config.toml
n_groups = 8
head_dim = 96
norm_place = "pre"
Below are experts of layer 4 (counted from 0) of a mixture-of-experts language model. Rows are named router (the router's row for the expert), up (a neuron's input weights, with its number) and show model dimensions 192-239. Each number is 500 + 40 x the weight over its row's rms, rounded and kept within 0 to 999. Numbers have three digits each.
Before each expert's rows: a language model's description of what the expert responds to. This comes from a sample of Wikipedia text that the model never trained on.

# expert 22
Description: Music and media credits. Tokens in album, song, film and game articles, including table pipes, credit roles like mixing and recording, and words like album, song, released.
router:522455510575477502449509468526504541541509461493528517441517483481499506605537491511516573524558489562508482561459515538467555504472424593479505
up0:472489497495497510582511569493456502440575443545527494470511479485488497520523555502492493486440534524501431525514501509549478575516504483509550
up1:570540507545516526455499403525411531521497484451509498596484539548541456483409489512539554457421429465505482489448433493515444450486521484536498
up2:507424424489403443472524507534548472422446448472539565513450534560566480507492503479540474465523545476413519579477537503523488459526527630471512
up3:518476489494513480457511510511489486512504368532527585498513509520524492479495511512485547470470550473507510524497480560502522458548491579472506
up4:429411446536517446509467515492496500469527504473539471490542500472495471521515492532545548556456495605494473495540501442484575520486550508458482
up5:513556526514514562395488428540558520510516478544474466487547466538474514504519486509496521548545456575538475491537475604470523484542495507478508
up6:465517503473479431544483515567490508546519411465528552528500516473490505555469568487503545568430509473529423547546473429553524466449477503493484
up7:515505541456468436522430468488519487477514494477447506497530487468546411575478479501599533586475509497504525462471586454476437529462544496529502
up8:585504528497556492537431425509444471528523606497536489473470504513505458540540510610543497504540443501463481488508473550496443437445540493458521
up9:514475412489435492526494530502520475449448509477499454498413564471501507479515558486499542501521475480483467517544529474515501552483521475510444
up10:514451468522497455500536521524541443465477461419451506441458530484489437459545430529472476560500452567493523486468511363537519488463563490449504
up11:535463490546490462523433440493561577551474438471461537442489543512465491431455516480567569528433558536518485503465497528532494501521508520453452
up12:496569509496489503502506451459426454602545533475500532470546447466452496525517495556546567506536471511472593478638459535483545548443519487481426
up13:406501438560404547484542474545497482504529447508481417429486472503569555516503512421538520450491483451524505564511525577487541456528534563470470
up14:479505468491512496548570518513485473451382553480497550472494484539532439580569474437500539512480528519501479549519519526503541499495399523531497
up15:463459463462622534557613422510505512533570474518511507497467516480486494448467561508551489515522466589511493608490491562497455476507414498471503
up16:476510518451503636425494498480479554543421426495478468442570533442511514487576518509477564549532473484500455544558512537532548422494495444497537
up17:558461471508505450573510500516523464541524560495577533473509516529501449537487522450468466516454524525493498512491516500498489478486430547485464
up18:480530477503490516506508512515491539506532511552492481490510493504481445448537493463518487558455532520451586482485545446499441472511527528515546
up19:515535532501490530448521503552458517513541492456617548484564512532508491536540506439502536509469583569437548459470515475456519449434520510546559
up20:470532495555546435468527465504489553457528479504512462526483525493538539503476531461475543462541447550532513488540510502521445427512511474516444
up21:485414529493499456491449494467524472492495452484503435505509534571521567494535553414472582540534462460472418559535509491465490496458435553412431
up22:451488587525460493493508506593475429505528418500452507456477529442471472552546600497502533481530488505392526575570582475485467434523508555461476
up23:433505574536537509501540464507460550432501491527526512501492464488454564436560502576492544508464489454507496451493436501505488541538493577481578
up24:471490548479492447557485459445480571506517543487563493527448481453557478471457547516471547526424443509443495468446427531512467496508574494447481
up25:626518443519455506469546474513422539556484487536502411460493503490452468547538510487564483517471425513506481484471453556524499529432512487527461
up26:471566527530537469492503493508562490507453520470532504511511484554484546470498456500520513487469391509552456490440458523503462617519546514563514
up27:463439488516466487483491473488477499495559434512462548520491503551456610558468456432550490495550516513476458597531511513493407453524434475481529
up28:539523486434484554447500550517548512545451484493478469467512558492555494490545448557564468510592454444549499503536496481457471488664452408471476
up29:569525485507472501438537482535471475527493499525490465516491458449482492486465515437509509486545471555496505484435522534569559537504478511510495
up30:521497497551505513549487474598525566555446487498554512434499489478571564459446457511470543432500500502513408512494468495474522517495486561495516
up31:541510458560483476498516511437499470414475435551564470508591491505475486469482561546514473474422499506496463460476528520563424493497492514566461
up32:516494437507554519555506423527533577522410469483462505531499495536572487485521484454486553545503463467551533530518470540437503511446465536529541
up33:490573559534515485534487444484553477522503538542464463437541452572489415439463508534461543494432514416514514541454607581523505506558533500477512
up34:463485487441542472487544561463473487535490519474494484505495513513551494581497498476566532546495555497496562489481515565499505470563528468510500
up35:466548495523540564466452521468552512475508499489534467486472523453484474434524441466529516467583553469529540469457517500513453559528411532485569
up36:436439485515551472538545509466497506508528548490515510543479487434429460481532540499511479442531575563536590490583447509501499463475513474560521
up37:530553464521458482423496535554418539470497503528492468586536538479463562545535404495484474499522482511542493461583495526496519591504498536463441
up38:486505524514511474474497512579542436507461553481527632546426469434559486461435445529529477481480486520523466452496511496477569473565487573571456
up39:536476541553530465507464502427524478511473531479518496522484486467500531507498519526446571549497504482477487508465545453451494417488423516537444
up40:488512504443520504519406503528517496499503461482519485439478462455475518477457495413450489477621511498470527462467520484481533470537461480494514
up41:524495460468490494543468547439525489473505491462475496447508548501508493483501526483466489502572473441454514511463521490461522395465486440461480
up42:448535499538507534506517522552542525563492480527552530512461472471571596540512524526448564453486503461537516465526611509500498439468464465572529
up43:440441521495459488497476476505396481536532556521432474502506454504530439504447472468550560516477503517555545514468539459475523480507528586482491
up44:556422540476455482465506580553457518496551528491556496555572509482504480579565492521465493514439438520540481497452556506528478466488559483518479
up45:492459549493497536485481536550547446517488520551485473476491514556541564533507564514542447480488518534410529499500581467470540470449445547512550
up46:568460550496506492505444526507451433458535465470485552437490486510542443516542506558570467459540482572467482515501533529459537518455485469537498
up47:462513552547515449462523521497552528553474506542537476507515449527576483465465481501459485485542501492501505554543523492429476467502530550520477
up48:426481546506548492493517543412520495548511543450453485491439486512500517492480476521485470462469449520424465504545535521541494528522535487442550
up49:479459470458579464534468460528423510534553473521523567484519512444458512551466413529493521461468507533551404565491528500517497550440486467471597
up50:531450489478527440454520457539536560517518481483420549521506543433478562441442474512461525459555573503548451497425561511473498488504493444448547
up51:529520481498508549489535456462450488469474449459515489480484416496550439547443445500547554522432472552519535483486554506502492471532518481511476
up52:434494472486546543573486496522509487464470471466479404488549474497444505552491504513505464542446469540564525413467573549461515468480505499541484
up53:549493477527459459532475536543505511477505447468532560540542511440464476420448514490506538480497560438432484467486493513569454543491510551445589
up54:489466570504526461541568459565459525535480488510454502492535465501512508604437444517478538494545520491587467475474513416455515470494494513481514
up55:497449550497539487536551520458405512507444573468470469469494551460455490477525525492536453510521548473498523441507498516505495524556485471527513
up56:496432552549488484490431526510501516484507519455476536434472475509533551564509593473450494484498513485466495489383485487502560560529466490530410
up57:568507508524521505573528437508524549511507510462450477488601412494521460503479440505532463450472414474446537467466541453484494479526536483453519
up58:521472500525512545564537455549492552511538539524531514540561491523557505545471472486518391487578504514395559513528534538487482517484471499543524
up59:532451443520579469431549534526537542538487447543488441507463466470527448507534527492583462481501511413495542544464479481479490512512519440502500